config = dict(
    n_layer=11,
    d_model=320,
    n_experts=16,
    experts_per_token=2,
    d_expert=224,
    d_shared_expert=0,
    activation='tanh_gelu',
    moe_layers=[2, 3, 4, 5, 6, 7, 8, 9, 10],
    router_score='sigmoid',
    normalize_top_k=True,
    routed_scale=1.5,
    balance_loss=0.0086,
    balance_bias=False,
    router_cosine_scale=20.0,
    init_std_router=0.0191,
    lr_router=0.000488,
    vocab_size=8192,
    norm='layernorm',
    norm_eps=1e-05,
    tie_embeddings=False,
    optimizer='muon_variant',
    lr=0.0071,
    beta1=0.95,
    grad_clip=1.0,
    batch_tokens=[16384, 32768, 65536],
    seq_len=512,
    train_tokens=283500000,
    steps=7900,
    dataset='wikipedia_en',
)
Below are experts of layer 2 (counted from 0) of a mixture-of-experts language model. Rows are named router (the router's row for the expert), up (a neuron's input weights, with its number) and show model dimensions 80-159. Each number is 500 + 40 x the weight over its row's rms, rounded and kept within 0 to 999. Numbers have three digits each.
Before each expert's rows: "gets" lists some tokens that make up at least twice as much of what it gets as of all text. This comes from a sample of Wikipedia text that the model never trained on. Tokens count by the router's weight.

# expert 3
gets: ".", " | ", ",", " and", " of", " the"
router:498474543468425463525556543476499557464649435467524504488528513541509459532512478483543491536453541538573407586502443486477514453526509484476510543507458491556475459506553428545504486515530497557486411467495537521484496611441509581490488502
up0:536529421577560491474504486495500444500474489513486478531549455472463522483504443525510488508495483478518389545580536541444503560504445495565470508543489478485464429489586539554532502537495503554474479464526496484518513549551409503469468542
up1:452486534481475460476490428479435496443467500521472523469488476548475504472548515461511526572459499510416565486534489489445467510577487486543485501550489533534487508528496538563585500480497583516550538441467481488527560511512452488481524515
up2:485527542484667509487436535504564592461504564573519496498480436517496563481508536513488446510570449454481488464513569516567489491529486440494580511436570504480453475514471423493520485519530506470479541473535504485537441502531479514499496475
up3:567536442487453447448557490440485434500466491511497496469528501490493467575589467506562516441482514457498460437464471489584376579441558567491488522489553493573448528473505549532458481479472469509461464483524530530502537463506509536532525466
up4:417569531494548480526497533395484460475530498543468468446496532510465532485436569518428473514431472517442562580520475464520470427478541518533515513515453578504417495470497493466533508483501416529452510490488532517497525554479531453525518477
up5:483501468526544443503425496564503613481496511509497485485510529486554519607461540484504468519484507558534532526533521499503554529516475530510521466474516471493513534539464503483473510411508493430537426515441564477528544454536522475503468516
up6:512443515489508521547576482479458539378520480452535496531518436589529455467551476515604503493565488453508540427506506475438466476558500489493448480476522548387502547496510476520572462438577463519478414497490502483521570535521428482509427504
up7:573510442447482555498572443506553548453539518514461455488524526511540478491564518523539501527446521531556471471444498525476516543533419477505510558495409535518451553448540543540503460429506523506456489473560521476495515508463440468571489488
up8:491459479539506527479475505465526534517501445553486489499557432565464459430501369530464532524475473497461462550554572507475545451536484454482506453459487504504490545482487478485447455525481501457534572469517509485566472587547466542513468525
up9:530468518480536513455484525396441478501484526603461421514518485534477446445574511482487433514437535528530534487529484510491510514556470563546496485493528449504539511512394546545485488503500517465557486550457486498491512473491440547479455461
up10:551508534483457469477513469465504506450493513555500461520437474505430475433473568454462509412474473537536548524500452540444478483493496545476476528514406481458452484551503519563463490504449527495480483511480498522426510546506547466439524482

# expert 9
gets: " ", "0", ", ", " S", " M", "ic"
router:482417559485437488511533532466531496483609456483475528470542532584517464518472516492523536543487480515549414586475431502506520424533483472429484527539489487536507449501534425519495493537589492527514472458475535507510478574473513573505495531
up0:548465501523572501519528504465479483515468485551488463523494524549488498480435513554531459488389472522503486535436498525464434529489423479459440450493436540509548391511585522501587461410501551523537495481542525537487548509539433465535491528
up1:559507507526523522441531560497549505475399528515523475512435523513460516484489510583525467505527468528457479473477464436559470501512560534492401496541494532552500492434544520529478427520465512443419450573479513485544537434536514409430487515
up2:546576417527548495585507494474558494522452544517472571515516504541436467490516442588502503496540464489516586499483496511536492516507467442505501466488435504471464483477567514514489417493524451536534508489509504493512529427497482481488524517
up3:461504440454441514492528509559554456466475460525565519517560391505487487489488502459465529489472486472479506478518460535530533431459543508516444442506522549581429589507508491492470454396487473502419504515523490548469504530463502422493461529
up4:467480453477492533478547471468533559432538441542541473526469522541494500558468501507428606530518545418534487536513538462587453558506470486541491526436483477464470508509483551552486466486446522509505505519541538498622466506505514520497557531
up5:477458542457496568466511436487529585460498489498556526469524477479485531458478457581491550467541477463461494506576585515541539506455435420479497436511514459513511496459479515572445548464406555558460510462506501464547506465514479524483456502
up6:481478457496459493490437467496511488535512379454524438500502528464537483600522513496550453539501540542552418524540447488590445582501550525527396550499494544433520481568507493513501480526465467493479482475513525504517531493493535469476508477
up7:498476492455436534542430548534496471496447517530575512487481440515475532457510492519470518497474447498472535478466462556519455487536424536474492470516537482471497598622533515561575478438520450434479446477451440426542485509497521483548519456
up8:561439459485581545536450436518450601414465509456548500518509474499560537493514493522547521507532477501405506424417545509445461526470466536536470470539538494472512465556557525463573465435519523504518519435552515419511487457502515489507461504
up9:540495501452519558557465463459492475455464463478505512539432488434562451553521540547469512483496466466483533483442554496466441530507482532540498493505505550453505514539549510561554484390450455518507506545434568501537482512409511432506462488
up10:568475489495480567454532514470478495477552511498506468540523457457462450497454438610477492529463433500452512481470527474524469442532484447490475510461487527550466586522492554475431436491499435552484506490471507523487458496561513528504478585

# expert 15
gets: ".", ":", " ", "1", "al", " in the"
router:501462540492478472491521517489531515464616486461502529505495504596468474539489510473524516546483515496514423574448433467526551457507495510467510557503467485521515455478544453530516527504551497532466418488477515510507488579492479597470504526
up0:434526494528523479500514482508509493467467514531515464556505512477577506541471470457476527512521467496509527563519506559473454539490526606521534588557555509486511492510525521609486536475473512419439504485525529482502528469463504452511468484
up1:624532452489534523503492499491450460452451549524474460458560497537546448480470469531486517509495521542496455489469472543509496540535476474486399469445509516527480528557542496461518528558473521472489481598475512482519547509462516507456527467
up2:471485467503579489504500518520514495471474502469508525550536450474536478476512513545568449505514452480492438485490529526516542528483435445564486491439509499518501533509537530476484557491529536484460490424480449494521546428587413517560481562
up3:501498588497572445524470433513419520503461511464502437573506429517480520491464445478496506530521389500579473447468539540561478449513465467491452491527477498465474539448531420427542448488463517466479479463591512525556428526520495497550577503
up4:501588472503450444495461525477545521536462494536574443504551496508508564588585442507437443557523541456451487505470491536555527510484503553501497496544538494459543524424483452505446489533504475543489464528514533456496558530546550530489481548
up5:549508418490457565540492516478463513486423443483507533456456490476508551429509498536455430424427491491514500487497546538570529512554519507484444529496432550465519472543490494498506438548447498529547516493537419516532476499517485547501587537
up6:514520522508445495554504519476403578468455533524448540472517468552522515469540469510495539524520426546482492538449529573518469394431485519461519511547502489526509455419507526477508565480457467542466463454497569495524549495529539508486521520
up7:545520522460506514466491561486488512511471447469541471511467453466448456507407484521527535438498479492492466497560490503454528452539487476473470480544570541537471475483499427470543556524513417559499525499537558501572567508505537476449524532
up8:655503486462516461518454472451579478472503445516510526545421465442509531431501460552470449532563464513454469523505449544540501538528461496497518487512504457489468501517476470553533502484483489511512508486502463478526416402525474483509427532
up9:538519567389510500546529509453473488451539533457476477519526459559445536510516408453479575521492509585471521527433543452454501480487479493443436506519470516512427543536495523554529590624463506421487470556507488467555493473483474438498556499
up10:481494505559559458567522490434448490469464464495402476487506485478541534521508510495498468581473436491575486521448520591461494525549461491567546544468520496500412552526495482483472451528456569523528574434537505503500575505610445469510554437

# expert 11
gets: ")", " of", " of the", "a", "o", "e"
router:480427550492431458515546534490475552517556478446518531466486510544496456476463516468528524551473490536532442559457481469519532404534519481496540515508493457529514454460552489546523553462533496529506464483520532483522467591487523640490473487
up0:502497511512492474612530585566555455509429466524503538525515500541503547529473518587450516512456563470509508505408501511474464492488532477464478485417428478513455554548502550510504489407525392526447521517551502547516512465503484448547483490
up1:516490461476514487446509477513480479507454501597463412525508491469461502532472535460494546504507541462532528499505554460476557517539576519533566429481473541489464482547469446516438443437446541470531539486477529468504504507536392560487524490
up2:463522523449467548528431482511550552469564494486499522424446349556523484439514450493477526559539453526530532503493532466490504539453526457501497494513503465510491479472470458499506514562471467493496502479513554499556501455482430468521551474
up3:541521528503442469537551440501465424492487532542464447513467503494538487490458432515516481547503462544470466480481481505560474564550367461516546498508438516508520507514569487498531405482470513511467471507428556494453460464533490491502489552
up4:527552544523541466517553507474489462514483502540553470489508506511509528515493450508528520510516477423473509463527514570390465529452547508530476517538432464464572499562567506521462456526515489580511524496540555432453504537521461549538541485
up5:461597448466514434438524524442443447524451518522540486560494565459499493521500484485463528555502553501443507500516489497530457480476510461516459499471548536525489470470513528445426463525494481537538537477495502476463478471537488456538476483
up6:479538489461474508559422557473493532545454544563448514466416497493464503510558596465466515538457508506446590477501504486545503466537508494500595457515439518483500532448507494492492452494540549464490436537462491511505433460494569463472528526
up7:498512534419453490431487370509510459471536454488490569450483513501522507512484485536522503535467531482479508528504489542524514518450445469574485454567519466530449502473438519578456538538534485506532522533486539471496527531538521459469567569
up8:493456527465496533497533505392478478444526443498449472515541489526528523504553491543478421505473510502463455534582498497483480545525504491525501476542494522461467560486458556488483481554489462479495488493433433497504514514519500467525559536
up9:530515503441535539533509523527485516448505514538508387502487460490464513537497482444452501509442483455532518519481481504482448462425495484516443460501437576469570520517529491509462496390510536518466507503496465467540490463467551495567511492
up10:539543460473458568488465536500537495538539519496462438454572452480503512544524477460429536536436475485494494517515493581486516537499534499463497462537593531548494509548526470428498478494485545450541474562401541492564534513490451504560489561

# expert 0
gets: "\n\n", ".", " in", "==", "===", "/"
router:506519542456450498502522536561537540479563498508494480528494496520505520543410485476514499556530526470483427605474487491399509384522542462512462524489474502538527482453561455520440518554492560492545467451469516528493482500435518567445509458
up0:434588538450469458460510527471512470428448464505531532510438504556456476477498470469489470525527562397480518499527530467538431479523532479539485524503556497523487560475479448479468509542522466521449453567541492529464529598483493504498568453
up1:531535563468508500498510528443548504439491471524461522514468447533473522526493466556469531459460537493512535525502542504490465509502427415450476490444443496538498463560437450578519508561520492581495509480482532533468403534546527479515589491
up2:525519469471465501497511577490447436482494537467472452518434523607505502507509510442523482469516504504538484503415496514499535458497524455511492450550503549469529450405478548470540483510468608407497506438528464432468519550543487514394504512
up3:499460515593469445538470491435461532528502452522472454535444483501495421507488536560477564443543598462484467472517534514554536555479434543519447548507510502458602507488448494489532529448512583493481516581410525468484589480496489421508566473
up4:536522462527522520402520528507570519461506517483572421423442470511611485481493451493432513440467489435521521460551522467529539562468473525501499460551476469590446491547511454537518471460459550505512541544470472490453502539517443492513492506
up5:476568519541579444553507521453460549506492488459510506496450492464433431469451551457608471472513557419510556470442509541517516461496467493481537570544416575493517458429571500451472531473494437461442519453524504515451485522558482473559456475
up6:429501523484551505518434543472483498447551556521482502471502490479540536483452469543522456419485533477509442484497513578400534521523427506499450527519537517480519407459526497499485473493494498460484534525487496428471533483540416400497499446
up7:558488482529465604539520481445458496514460542537465483487513491498442457429535484520456472439491529403509518485547491528519502499506469516486492551483468442507475484519503467459495447448463534485504472434482503551579416494536524513517495440
up8:458471449489523531429422481470472543466474464492533458477513533396553533565455474545506444533559499466488469488489506542497496487509480380565537509482555483400528513598524416550515515534454529444460569498445486415551544449489431531544554480
up9:473531523494474555521485423512485472469509485512575506532496557435537485542527481478458495458526456571462523409501422530438550549480439428524459467535516541480488452472521523528480416471480551459491534531500514502511600555498509533516481505
up10:519496561486539546462480515510483518464511568423491529518484587519507516489481537485461516488442454471481486468521552530460505491481517497490508549477494617486517499480415541543494556457485524423453469547520493426464457555514420430458498441

# expert 1
gets: " and", "ing", " to", " was", " for", ", and"
router:460476555502429491524542542474549528484533466473515525508501475598464442482454530473530519518477521508523428496494455410496532404511513471467522496511479463531481463467511428523504516500582498578467478478479512488511505552501479616516490519
up0:486509530507501484545486546518470497520529446584496501548496425546469461527407499481503502462482483534461563580501546503556460476526547445461514446513574566484563553501463487495477424468478410496520576506500531485516439503502540549535469539
up1:558530460522471488497496513491582509503489488518476568493469474519511498453477450453534582504440490563498496551487523462488532554529448529490497517550547514534490499517485513504456444468503408457522556518503458467508494511535483497608538531
up2:613426517452532475492469530468511498493483534557541457540466520508457497472498473550469572502520599445552452494499488555504525461514466462509485530464545433537457502495520548524548498564506511530569444519449433413502430511562486456517479503
up3:457514428468514525558522474432533550506441480540513498557466480495517459537508532484530478488560428527529501559564491503541509539492499529513536514493462489456452566450572500538498502466471478526440521420478487478581457532495470477547478503
up4:512528442487523501514555518525492497430489504522448557494527538556469417534484527467404422496433487529479579506552496472509503464471569533517477423544458522496466490516449412458485504514538507526463534531476487457525573526499561424435448522
up5:500488494477471471520450495477456513497484509498475518561533550477526524457535514505537480562490443565500510458503553513530509513463483462593532483401462525449467485541459522525509458498520507506488508496536469436535457508504500461559544493
up6:479554491521561504492551421524488465492470505572518553543493450515556472494507478522436537433487537501472539504485491480502421558531553493548466507484516487436549497524571553517498411446471484501511515492443477539566496451513462528482467521
up7:496418560494597502475487578533535563499461481502555460498602404482561495502569479445460473476484426486533468497530554475512471482492606502478533393511502506485523518470529433491554491541500489523436511523484537492513505495541505459422544486
up8:529544516493474509449492595416526571547520532475501463553509418532450428603470518541442491546505531536546481533461482451548437537452498567512454483487521514520438572529466501490498466497428495531516484499425459484516535503512482424500493498
up9:512548540514594497523461417496557550452539598468454514444552463595521553524587622473434528506427540527558431430551571487407526482451544522506475438463538490499499443542537487506486445497467506444500439432522546529486491483462522524499549498
up10:483507495501470467554459500535514591474462463546518491617470451463551494476519518452452518463503525506482513534587468545552527558424483452477515509522482494499515568504491447486509541433518468563473454527536466542534509471470512512525537478

# expert 12
gets: "\n", "2", ")", "| ", " (", "o"
router:475415517505510484523519583467503504492564470460506551475505500542488415526501450494541573538477469543558492497529404462523585453466458492379532547516495472501489496508485472530565517480603499538472430512480516514493479606487512539478502540
up0:497526472481544563509570481583505542522455447461536464517508470463441507490458538543489533494504522471483506560498518470524428507494465473568452388347459535565419525553521524468491504466576568548466553589514595553463453483527530500496510546
up1:520461544430415561512576476469423541457508488506497496474463480481522517476511496529486551488507514467539443522448524529446526517477463522432447515443514534535536577478479510533515463543410486510498507556534522519463524506479456518554539473
up2:504459554557474523494523515459502498444475444548465521457491525517505459469524467454431551477513600539447530489528533452472523521481469563451513482482518541487453538413427450586485502440486516505558482552489483514508558514467524459532527479
up3:435547490519488473547434444548525544483456493512487459511450491520578492520485562528553477527436465442479457509579435521505500566559466494423520520430444518431496473451438471561528432430465462511524507481527501513552544567533474554470495552
up4:459518509538523544485552502517434480447526440492436525486473532466487411530539504492483416567460551502554454464516514548526459524458553494555472442525539503475546466521570489480493558533507593413507497472545527493507519494508461458486593604
up5:495567632514462567567522516480539460437532506420473484522516499503475474536491473513482483537456665534505538516462516496469494476512495541507458479408495538483466471458480551499480492533445489510431450493525502524493474502502497487561501552
up6:468528517463468565495505439480490539473542461471487447581411535517513465466516418489562530488511458490560524474504458484520540513539461508492550443489463527571491513516433413488577539545519549496495514467417542574527521419434532519534443532
up7:558446545481530485501472481552520532467491445465538491490456534502597446497499381528447524473462513509494509415520474489495477482574428470431523542448485512492461505419486475507474535580524469538468485499537489455519581440461454473510507467
up8:542507526493449547598505511485525544549441477576437560468548442482582523517486493529461470536488465450528550472461586457549576500506465529514460582531515508396466498480515471461531479509442503473479488475425516495503441479488530483470535505
up9:514460575450462486497409553522429439496535512462490518596479513480503509539463459532475475530502443502470531450513431505526467456541519541518525413494491528469560520561449519532480538541516451505487557553510537498465549464450442406516440505
up10:494527457538504481544554480426466468520461518451510506526555502482525454507557514421490485595513544464538547514471494478543518542496573456465639492454444557497471428549541501475525497441479523441438529463445555529526546506459468476494582514

# expert 6
gets: " |", "-", "–", "e", "al", "es"
router:483469548506407440520521542471502541482620479472525524485491537578471476497506511490534551545475475532510420567485416459530531454519502504444530551526470472525471452494489451553485540501534449550509470496483519486511479598473513597490503525
up0:507516472478461534435474525524482484496423451574470488447434454510479510576491472465516464413510454454506501511462537507483531457452524505549537439507507519563454507507545494529405472557447446427516502542502509428603457479539508469478494477
up1:509449485441596501490484456544495537455533452442532518542523461511491454497507448517478539495423472501512445522532483432557500498532436541495456532519543496556556511506488436511477516517477526550522413453482482470513443428521459528503461499
up2:571481497443505472496472467510492462501529538473452501467536474436467516446415526547494467461493440537530509502538497514466479478486490535555491490538504509452547472493462499505536497450486477451451461516538534469517529507496447436522534496
up3:509495417459554503552479407472468463489488453465538521513509501554478479505447561493519522466470454513456479476508538477506471508515425416528462549535437549474537489564433559512480511450519526500502487493480539488508604499478516498501537460
up4:505505538498492504537491508544502475426515532502526447472498531463519433490487486517455413473502517531435544485570520482503528575510530520563476513470520473515503419488447494468535461497503488456552509548489507369542557585464507537465483550
up5:497576511575538441477500469445414474544410549570515471530443484515578539483528509479432454519598485460512473506539502546477508558555510517525583504510551463551573519455474469450504458506501486538523477486482525460461504572522479467485510514
up6:498512489496414493466518522455539500586502472475498536479481541495416483523459571668489474456483467499539544450498457517493469587534494534572420486454483506459482496458550516504465522423552462483500521455530492558561555582534532477492507545
up7:504502517526550523492499574483539521500445479572504493461477414547467483486450482577490500485505464492541473545527552541502511459551507438498524511509555512450502572536486451497546462495523477476530469461454418473493386494494545504479540488
up8:506456520496514488503426563467515510468434545571546512441444399480502486488533466420450452527496486519509480587492531561521481376518464550529483498503539478517510492538501479478525467434478444518496563605502451401541467524447456413581485526
up9:492527511502461435518496501536503421478482506501556525546485507493557534463506456608450510466475490522483524442544475508471457511504529480554475534534501540485561543498503453460544504523456521447465508546502472480460459460375530525509482517
up10:502507542512494529580491446531634489466451514497521496527491517486497516531534572549448458507500473496517582429543567515478470562536534471552579519489530524555540518437509503512469451479470546571490517517534499419446500518483464484480518563

# expert 14
gets: "ing", "ed", "'s", "y", "ar", "5"
router:497485559484448476502559514494506502473644462471549517493498527564461462526482537501526516530470486486489429569480434476513527439528483497476522507524469453559451460483537430515506521517534470541503418495484536477496489623491467573504471514
up0:535478450515491464485446484472504529451438499483428532550550521463513477490502409511455513540438546483478552579424446515433497471493500523533552507493451534504511539468509596510490452439463561493441449509492516555499523495473467515440556564
up1:622471535511453450452447474462557517484443461498591506471463432489485514446461448457450520494491452489516537529530488539473513472495431512510543512450442490478483486571483540477534502478489482469492504493538459471508551514529526516484509438
up2:476490479538536551528574536481570539559453472495550500511527520496438472495602516515480490543446421534534482482455531563522505519517452451485492497534508503484498465452493494479493475514459456463523537520514567484575544481545492481468474545
up3:529452429568577530570544507496501516434428544535447505565554487474515539454527534614449502570487466493481448488475551499513514520454555429512508522501426529420513528405580561492589494533462479479488432411512479502514548532468481462551490455
up4:467538453489407490469450451490514453471492503469480503463506521575543541485526507534528575533516503414557563437464467505504452472535508408521532523495461457518486491501415493475431488577552536510522568562589500501509554474543477508509463515
up5:533550476457536539545537549531485439464460468466469500510471473463547485499543481562568496457535502464535538474462561438544524523428448487524528530481345482482520434518506537520543471481471490492421506477458498532474473492530511544475568537
up6:483508534452482476520502488451534557492569512464526498559509537501510523582553475508466463544480529555497531540491579463554525513473552561463530499518549504510544458450483574509544479491455494488515541557487500466508488588430378497523533413
up7:572503488449512558425419508476453546474485519502530504417547479486561530489534531562510467462560522468529551448575547460502430524527483525516469509505516529499529495455538547494483474516536557485467521575521525501498444539500493489428470472
up8:562467539517415445491413493491506503477478466534483509474430490499492506457512467495525533459561526507441515500511472569509465504549487556437512482551448427559462508543499452512454511536462446510467500534492443498470521500490499471495514429
up9:575543468479435515436502477535542537469465558486495472452427418539489438540486517456427520485590466522560505506503487482523447471582522480491474543557481508518543544538419435465553481441490468392507595473510508507539487556485552487510487516
up10:534540556482474483493493526559476534465569407543509523567489467491500457485430417480446511502508555474532497511482515487459525494543559480462480528596489523503449599439486504553531596525490544462356509505508489507486533513495542493484439485

# expert 4
gets: " |", " (", "er", "6", "an", " B"
router:461438581466446460511520551466531528450617471454479503521495515625468459529488500487509535548482482535510432570482444485495512441519472476482502533547453474558488446447535454522494516535508497562520486491480526498523491565444495640475478544
up0:561483416468478459491542500484548479490435501497569549460438516439494510479461503506510433598496453407527475554466468584534491542493414487406538469491476496536481530432466531496466496509414466480507523499486464455509498446462544495510495470
up1:428507507499588466589495478511572492545469514516493481436534501454523501451566408482479475481384476488542498475485516513523488539431460561468537468530473456480563536467499440525560502414484509547475480470521465475503471498473478526499493517
up2:526483521488472470485465550477543538483444522539545428477457425517493539548481487509414456460478426477531526583443540502493544489484545487480592512546535476507471478584554463528564429579474477476508527529473519430482401544491512512429507497
up3:515505470468462488477463508454480463518464537516458584480468498435520528538510528466430495448521500492408489571467507576503479539515543526497466442512558537506522525563450528523449573520422550512494530526508518440509555497491464497446455516
up4:568475477458609559443531540478541519514512556417500479501530467498494478523500485495490535515494437423540515488545455505458495545480470476452584549495574519449528517614519519541500537478497523459472465558547456416452549537554432458522444546
up5:519487476491433529532477426463485581444496512398445509485463547503592538524518546495451484474549522497504575418473470460492426517528487623489520495556433569462514540441569395521448508452485509467575511490489535531523607556451556482490553489
up6:456534492474447505503527486447452526438489584524539514598510620502505488499541559530507490516429445465511519504529483478509459459518479473507480499459422508479597481465549556489580497432525496569501562523554560476477580514494507461505511530
up7:539494508521576508530573502557491478416493444508477541557445477547596416478520425469543521479440468543452498390536467451530400536459523461480487459450494496525463442491486502473488514470456528481467519502485486457512577534493532522567498523
up8:521479558525518555527515464540498449539515500454532494504452523501537513520485529545485513476456534499489551422495488554492502495529465523585528482542452519489528440454467476574536505456423492488486471575574446506463548492537426510493476599
up9:540479492483559578477452506560526537533464534462525471509421509536454485484521496525455465482516476499499546459524539476487479500528455537502513458564397547566483560455528480496471444498507527448483450593451537486511563507436516514491494507
up10:487454531457534472502577466512481568474488450495467529471469600487617550535473494489442476548497464529468540473496478531479471504542482423490506485462507474527517482468522522401543470478511460547477513508386482517541503422508491468537516522

# expert 8
gets: "s", " S", "-", "r", "t", "is"
router:459462531479413486516528523484521514490599477449515502512509512588502484495470511483525525531495496497500394622468465490517516416515515504461521511527487471540497454494556412533478526522525488541505469464472521493513497579482512627480475495
up0:547419507524444459470483500509432508451488426451478556442445464492550447550509483568455511535440483397491493482526495551507442471537505530525473503465519498469555516474450464507479522474462494548485484552416526493553479460476426559522490450
up1:482454506533543505532487477494510472424546529512489519551466426516498435517470501457515520498474478478518490481448506553542565496516474503592462568481528474433517529473480448572506547507469447496517511478490446482524489423527489431439500482
up2:441526503418564441538445465463536522506436504479480486491500486477484452512445536504507550511502534482510527487459477505461473525517471546483447531573474485428526527525529450562486480519464529560505540551569531480532492469420485479452522531
up3:499477547419485489531558522484551525460468470466443532552512521482483459465444537471494482420428505477504441503438491513498506570478452515458502495507452511464530552504479521534481454533476471446526504445476458474516545507460540476520483462
up4:502405528566520516551526514494465541483490454494528502527529434500491418511563472480522460469487503457509478508467527433508472556527467593464455511412513528541425481457488545492509477576511475489557518454515539470517453502447524439513507541
up5:436517522500463494532501501477547538541439540493473493499524540479553498527435526498448543504498538485430540465455529397567483503457453469504511425454491561513410539489511567536490478468469429456460550578535516432512511484499460469515463580
up6:560459507444593503495450443450601478480514488433482504478531503461584553526540447506509504436470554506443570522465520512529543485534461484550508476512507480567529551487561530479563423523536500502532491459534483456499529460490456500472446539
up7:475474519530529454523541432473509529527539514538425444511508472458562543452531464474531509442543501501496507452491502489526498426406480504435500472492554481539432512498498521495479495467482444466501484442533498434531587518536488414428538486
up8:431448525419449500490495536522520556491538509544530475514457497475517488470489504503539537537519514493492494514505512484475467473485502499513484574552559518480524557516511430429465495479495508456511599498488538483501534517545440502445500498
up9:471505535479424441480531453459507497505540599560516516536502564516472504477532532421547453445488497543555490501511464485465475577520477450448531463479554499500528504503449550510521472557452535479539454504494543462450466475511488494513559505
up10:465516456493514485525504479424495491562482520518509536417459495550456497473510514513517448484482525501544483540464477531461512502531515534456500471566496570541466512500531447518496481502518473439524459472542446495486578476459480445379491408

# expert 13
gets: "1", " | ", "2", ", ", "; ", "3"
router:495415538495453492492504528480465525485621459503531547463529501549466489508499539500498523520465484516521433547474464519528514475542497482482545478503471434492541451458506475542542557490552452551529412488483499460497504567460571610528456498
up0:424534521527519495497522497526422528520458442484520549521483514457505564536561531542503559528418489465533533493561516526460501536527506498508506501503506473549473477530503504581457378489453516469501485487463426481514494516393474463549528478
up1:433602472493502463585472401465460438563527481482584457523517514537452473481584498583531479507494481499483490486506527465463503465525460539508402538526485455491511483531531505439441451466510512482463455446498461471542486473560477446549438504
up2:496481487504511560505564507575466562486470445510454436562513518528542531587521458551475484521497542515551441509516586494505533488457407486538495473527486515500563510525560497470528512474574504499543558450487450484501566481471487400528426511
up3:505539410450512520414477515555563473536520619469545493540412509515445525453487485540489452521535474451490534521522533512474491440460479585457483492518451558544580430521496470498481459452531572439467453494529414488536497416481514464522435471
up4:479493480435514533557511462433478483496483464531528519496474524517550488495567505464434466551474544411477455503488567451463484527506519583573437542489422520470525446461529501483534495481448492483520494561471490478608448484500553536483439439
up5:466509521536512483586447423456465490427477502525504504492518554526540503514491511509506592464512469501536524502473478536417518506494581515441503432422530577531490507512433371456471521470499505485499436462567492511496573515470424494450452554
up6:488434476469503541490547508432474476527487530515524519485508514539564457589521510535482457514477529488532511484484441536525508460492568485540508515463501604504441515477480455480502420473446566502412439474469439427516488515459518480514511452
up7:516495479498467590508527445485511496505528445454548525526489485509443543546480507477439572479509454360464470520515518399550483474513519463418474569552560554543504559459500516495521469513519522486481535555514465477562485544430462493540470391
up8:485539462595471472512528487462450508516477502499554538487463491526608487515516508540539452471530478520493451485520500509558507549508506508496532529480553549455518509465450535487433500483495544627526460438482550473511589497510443473440517467
up9:514526511590480553523459547466537519528469540530552514477526519509513526512579512558405595507424492523482497477524475507473511448571476485489507519561556521443500521466505575506454394539545516552486510478565514449479453477476457462451498569
up10:467518552522477509469509489372418484451463523484420531562527505506497490553516519492510493457582469500556533509508466527547478441438479542522456437627485500467528473470529562497548431431436501506547545525569498391490527475526457452463505498

# expert 5
gets: "2", "1", " F", "th", "ly", " W"
router:481430526494443488525557562480537519498617453455500530478523503558487481530476452472535534531487517525502414511504445525520534448514469465459528507533471431548480465488550429512498518504551495534490442468477551498520471607499471577511506537
up0:503440486462455454613499504539450524473505536505507522491497543503507452538524486522470523448430423460505548461404449400530527502531481447545518509458452459477480529479456516476492512411484467534509541487506445550516530517503488513578416539
up1:542515492502510514498519481446482515541462438463512454566484398474523558598473481539532486474534497475515487546521453433516480507526508521542553480516496489556536556505461468543513451430537544520533560515453571397520518519544480453499456505
up2:592492537480503469513458469483532465474503520539505507545538582525485513464470436563547459505459408505496499506500521539574500502459552479492505583508486483497523529462498515357545453477506456533475529542437512463507476517548464495535471482
up3:503516506543490483559555470495486439511500473549494502502491635537461509525517545594549561527402533541455560410496456506517448519466551557517475486476489517571504459486519489482452450426483393391495498495490536506534495504487481495456523536
up4:517439507505490458595544485494516478453545486456429494541487536489544502475519407548503429499461537520523486473512561481514536539485461530440508474481533499491461439418526480532528494459464489480453532479517553494505458453523535520500551463
up5:495512468448472513561506513535504530530505454465504468459460521468520523573484490491480481442444476498552517503597487475506430564444490537506484499487550521496477513518563472487469544471492538503512519577545519541511556496488576452569488519
up6:466441442552500521533437384503527491521531508533504483499525489519460479538590511523516417502519452492551484542479504501535481570521486464466582396502496579547589437460435516505491464505505450492530465579445462509471533483553495441504453492
up7:493542414437508491523538438472548547490508531496543468490533424484546487503485498485546483583428428503380478527510507451512488499493478514543463450528467512504549512487465523535479474466522447556504511490469510448545483474512491503506510546
up8:503479482469467519559528515463421524505504501522459490482419525515495529526600527490525539513577495506447470529512451478489417470520523514510498432501445511516457466493430477538489442498510560411520388474482496497477485581538536414527560463
up9:519504471472536516460542511530498504517475538488552385482511559460473466476513482618556557534490489488502511490511531491500513527515490459513492478525475486508494526448500506487472497488452494508438571469550508497429474470555451491486480478
up10:458517550554481466480522462482470496454552446509503540490458463496518425503486517493493486505436501502525547438466488515502467515516450473482545536486467502478514481505477475561501498474510542544511474537545435484475583523601486486551546454